config.yaml
experts_per_token: 6
router_bias: true
norm_eps: 1e-05
rope_theta: 4520.0
parallel_block: false
init: "normal"
lr_mult_qkv: 0.5
decay_shape: "sqrt"
final_lr_fraction: 0.05
max_steps: 3655
Below are experts of layer 3 (counted from 0) of a mixture-of-experts language model. Rows are named router (the router's row for the expert) and show model dimensions 0-95. Each number is 50 + 12 x the weight over its row's rms, rounded and kept within 0 to 99.
After each expert's rows: "raises" lists some tokens whose logits its average output raises strongly, later layers aside. This comes from a sample of Wikipedia text that the model never trained on.

# expert 9
router:42 36 41 66 76 35 28 49 51 53 52 58 61 35 62 28 57 55 40 48 32 45 58 61 67 60 48 44 55 28 46 45 38 76 56 58 44 37 57 63 37 53 57 49 40 59 54 69 71 46 60 52 39 55 40 56 48 35 58 53 40 27 56 58 28 63 28 38 46 62 57 34 64 47 55 60 58 72 66 61 53 44 48 44 27 37 41 51 63 41 54 51 72 60 69 42
raises: "==", " team", "ony"

# expert 5
router:53 53 32 64 75 39 43 44 48 64 53 72 49 27 69 66 53 57 47 42 61 38 56 52 66 62 42 49 54 23 46 48 43 64 67 45 51 27 55 45 31 47 45 47 73 52 60 61 67 35 53 38 43 62 68 46 52 43 61 78 31 50 48 51 57 42 55 47 64 59 67 51 67 44 45 61 39 67 69 45 60 30 47 39 54 24 53 49 60 48 64 41 64 57 60 55
raises: "arg", "ast", "ag"

# expert 61
router:30 50 24 46 47 40 35 70 45 49 57 62 45 55 37 63 61 50 57 30 67 38 38 78 47 58 58 40 56 36 37 51 34 42 60 60 26 48 51 44 45 62 39 41 64 38 62 52 60 39 35 44 39 61 74 45 49 32 41 43 63 43 67 51 33 51 47 56 52 58 57 35 52 27 39 33 38 48 49 72 36 30 44 37 56 40 57 30 39 38 48 36 57 54 69 48
raises: "ce", "i", "y"

# expert 44
router:50 45 55 57 52 30 43 55 54 62 38 70 36 47 52 51 64 34 42 51 41 39 45 55 61 59 36 34 39 41 17 48 40 54 60 34 32 19 70 32 35 53 30 47 53 51 58 51 57 28 36 43 18 34 49 45 60 33 40 63 38 61 55 51 33 32 48 56 36 66 74 46 45 49 29 59 52 61 45 59 48 38 52 53 40 34 53 58 56 36 48 58 46 51 51 57
raises: "ks", "ib", "um", "ft"

# expert 54
router:48 44 37 51 60 50 43 42 38 48 49 60 57 32 58 39 76 58 31 47 52 47 52 38 83 58 58 29 32 44 27 47 31 46 64 40 30 48 76 41 39 51 34 56 56 40 37 52 62 45 40 47 48 45 49 69 53 44 52 64 50 43 31 38 50 48 42 42 58 60 71 57 74 44 40 43 52 39 31 38 61 36 31 42 31 29 27 50 39 43 54 45 53 60 68 52
raises: "ian", "og", ")"

# expert 41
router:39 48 43 56 62 54 52 53 28 48 41 53 49 49 57 60 56 48 32 42 49 57 45 57 71 55 48 36 62 29 37 34 33 62 70 53 43 27 37 54 48 64 41 69 54 36 47 41 68 37 56 41 31 54 59 48 64 40 41 72 22 47 33 59 35 55 51 45 44 58 63 20 58 37 46 48 37 33 61 38 61 35 56 32 46 39 52 66 56 30 49 51 69 31 52 44
raises: "ce", "ate", "ic"

# expert 50
router:37 57 38 38 63 49 42 50 59 54 57 53 53 41 67 56 61 42 30 22 52 35 66 63 48 57 51 50 42 24 30 67 39 59 46 31 36 27 58 62 47 54 37 39 60 57 63 44 55 14 52 40 52 62 64 52 64 43 74 62 32 47 38 43 34 37 34 42 56 60 61 33 56 48 56 66 42 34 44 49 53 47 33 44 36 40 43 39 65 41 59 53 58 63 60 52
raises: "ent", "al", "ol", "en", "ast", "r"

# expert 7
router:40 38 43 78 55 37 29 52 35 50 47 50 42 30 51 33 52 66 50 42 56 59 49 39 76 62 54 41 28 25 26 49 49 61 58 42 41 38 49 39 55 53 47 54 51 51 81 43 42 44 32 34 39 49 50 72 62 34 48 51 52 40 37 50 56 55 55 32 45 54 72 41 60 34 62 26 45 55 57 33 60 50 43 42 44 41 49 65 68 46 43 61 52 64 72 54
raises: "am", "ubl", "aced", "ated", "en,", "en"

# expert 31
router:39 46 37 49 48 38 29 74 50 48 58 67 43 66 69 52 51 56 53 39 57 54 49 55 42 68 41 60 43 45 36 56 25 70 55 43 25 35 42 39 65 65 45 36 44 50 57 70 51 46 46 47 27 40 60 34 53 42 53 70 63 42 63 53 37 52 52 55 37 68 52 54 70 47 38 31 57 55 58 53 62 37 41 41 30 30 48 77 58 37 50 51 46 63 71 30
raises: "ear", "rig", "ounc", "ade"

# expert 24
router:32 29 61 52 43 37 51 77 42 37 46 69 54 68 49 66 58 52 47 40 56 38 64 76 54 50 52 46 51 28 34 26 34 49 49 61 40 41 61 39 37 49 48 38 47 44 55 58 68 27 54 39 40 50 45 38 45 30 59 56 41 59 37 59 40 55 68 52 56 65 54 52 74 32 49 37 19 51 60 44 56 41 45 40 52 35 57 62 61 35 32 49 53 48 57 69
raises: "ales", "ets", "es", "ates"

# expert 19
router:34 44 42 38 50 41 43 59 56 30 72 63 46 36 55 49 44 47 62 52 70 32 45 62 51 49 60 48 46 42 31 45 31 57 57 57 36 27 46 50 55 46 56 38 62 61 47 68 64 39 66 36 60 48 58 41 47 39 54 35 39 37 44 48 10 64 34 37 52 63 83 47 60 52 32 67 53 41 58 50 52 40 36 49 37 40 46 31 54 43 40 60 49 40 71 35
raises: "ate", "ath", "os"

# expert 2
router:40 49 44 52 66 33 40 54 46 57 45 68 63 41 55 53 65 62 47 50 56 42 42 53 58 55 39 19 49 29 17 44 36 50 52 63 27 38 42 45 42 51 67 39 75 39 48 51 79 39 51 33 50 38 49 46 35 43 60 78 44 61 49 53 44 53 49 55 57 64 58 33 56 61 26 65 52 49 30 65 60 44 33 58 35 50 51 58 60 32 59 57 54 47 65 55
raises: "arch", "art", "it"

# expert 48
router:28 55 39 64 52 54 49 44 33 67 32 57 50 30 45 48 71 35 51 43 53 57 50 55 55 57 45 57 42 35 05 45 26 55 50 57 27 45 45 54 37 48 55 39 36 46 47 47 68 57 48 32 41 44 65 42 50 44 48 60 51 68 43 27 38 64 56 40 37 62 49 45 60 52 58 47 47 38 61 55 47 28 34 57 41 38 60 59 55 39 16 63 66 51 56 44
raises: "ician", "oa", "ington", "uez"

# expert 17
router:48 37 52 51 46 29 49 58 34 50 64 72 45 54 37 50 53 34 43 55 56 50 32 54 51 46 38 28 42 37 28 54 44 31 61 39 23 33 54 32 31 56 36 38 56 46 56 55 61 44 57 45 45 37 54 49 66 34 51 42 33 47 64 41 32 39 53 60 42 65 69 31 57 47 43 56 47 60 37 78 37 38 47 61 45 31 31 68 53 37 37 55 79 55 47 52
raises: "/", " and ", ", "

# expert 52
router:50 37 45 43 59 45 20 47 51 43 38 62 57 36 58 45 67 58 62 48 54 40 31 59 61 39 38 47 40 24 36 53 23 71 36 59 43 42 55 29 39 39 32 37 43 53 63 70 65 56 59 37 40 43 57 38 38 52 47 51 51 57 46 59 45 53 60 47 46 53 53 38 81 29 49 50 55 44 44 64 49 45 47 40 21 48 65 60 49 46 50 55 56 46 89 54
raises: "- D", "- P", "- R", "- In", "-", "il"

# expert 25
router:55 44 56 51 50 39 44 53 51 55 43 54 62 58 41 51 64 75 62 49 48 45 50 57 68 48 34 34 44 00 39 57 27 71 42 53 46 32 37 52 44 48 39 69 54 46 39 60 59 37 62 36 36 39 53 37 47 51 53 48 54 32 64 62 52 56 58 26 34 54 53 38 72 41 47 51 46 42 54 63 51 39 49 40 42 51 59 61 59 46 51 53 62 40 81 66
raises: "- N", "enue", "- Country:", "- Full", "- C"

# expert 15
router:60 49 47 70 68 54 30 49 37 42 60 58 67 25 60 44 52 39 62 46 40 46 62 63 66 55 40 45 57 38 45 31 47 66 64 44 45 31 55 46 19 65 26 36 48 56 67 51 54 32 50 25 44 45 43 44 60 51 53 73 47 44 45 41 24 36 43 48 63 62 82 36 69 37 41 48 47 53 50 46 58 41 56 49 40 47 38 42 56 50 56 51 57 64 71 57
raises: "ham", "'", "h"

# expert 34
router:42 44 47 34 58 28 45 59 48 68 50 49 41 29 40 58 63 47 56 45 60 66 50 62 57 49 44 49 37 26 46 49 42 72 69 42 16 61 56 52 58 56 46 64 46 42 60 63 64 33 58 34 44 33 40 54 52 28 59 64 51 58 50 32 50 41 34 32 41 54 60 27 53 46 56 48 48 47 64 59 62 27 50 65 44 46 33 66 49 39 58 48 74 30 72 43
raises: "v", "ter", "ters", "ved", "che"

# expert 53
router:59 46 22 46 55 42 51 72 25 57 63 62 56 56 52 48 75 47 52 55 69 33 45 39 59 44 50 52 44 28 45 70 47 53 61 34 34 34 64 45 42 41 42 44 62 53 46 39 42 36 74 51 46 51 53 43 48 44 50 60 40 51 30 26 39 49 44 43 43 57 69 52 54 51 56 51 53 45 38 68 58 12 18 58 26 35 49 44 45 49 50 50 49 39 60 58
raises: " however", " These", " they", " He was", " There"

# expert 40
router:46 20 53 65 52 43 52 62 27 46 56 58 44 33 69 47 48 42 57 54 65 68 26 50 52 48 47 44 43 41 33 61 34 36 60 51 40 16 48 47 50 58 34 41 55 47 49 50 37 47 62 28 55 40 61 46 72 30 60 39 47 46 49 43 46 39 41 48 63 52 63 45 74 43 67 53 40 64 55 47 38 42 56 43 49 36 58 65 48 36 43 59 72 69 79 55
raises: ",", ".", " and", "–", " in", " am"

# expert 36
router:31 40 52 65 34 29 48 56 36 52 47 72 51 53 37 37 43 45 36 47 50 42 45 24 54 65 44 52 61 26 34 53 43 38 52 49 43 35 47 28 36 67 39 46 57 63 45 49 54 46 48 30 33 36 67 47 60 33 42 54 60 51 45 33 31 61 71 60 42 59 58 30 61 44 37 58 42 51 42 60 52 43 45 63 37 22 47 58 59 22 51 47 72 43 58 65
raises: " &", ";", " and"

# expert 42
router:49 47 28 58 49 38 40 58 61 67 33 63 59 49 55 55 55 70 54 35 54 46 50 61 64 45 18 67 35 29 39 36 51 62 68 57 37 45 41 44 35 72 50 39 45 59 67 49 58 42 50 54 55 63 65 38 57 26 50 33 54 56 28 29 38 46 46 49 53 50 73 38 52 34 49 36 49 43 40 45 54 32 41 37 33 26 63 62 43 31 45 45 60 46 59 51
raises: "ing", "am", "ives", "aces", "ation", "ed"

# expert 3
router:47 31 35 70 51 53 64 56 47 47 47 50 49 43 52 49 80 67 65 65 41 61 53 63 54 71 38 33 59 43 32 50 51 55 52 21 50 39 32 44 42 66 39 34 54 59 67 63 53 31 58 48 27 36 48 47 47 36 56 61 35 51 38 52 42 59 40 57 41 57 76 59 67 45 51 48 51 52 35 55 52 61 42 64 38 39 38 33 42 32 45 54 59 44 81 33
raises: "==", " ==", "===", " ===", "P", "ac"

# expert 20
router:42 38 44 57 52 38 43 48 30 63 54 65 41 30 35 56 71 48 48 51 41 55 34 36 61 58 35 35 46 37 26 32 46 56 30 48 17 25 50 43 41 53 47 70 45 41 55 53 66 23 60 38 49 54 39 51 43 31 52 51 44 60 59 46 42 53 41 49 50 48 57 36 58 52 12 31 42 53 57 58 39 42 55 44 53 32 48 58 42 43 46 31 68 52 66 49
raises: "arch", "rid", "ph", "hed", "ove"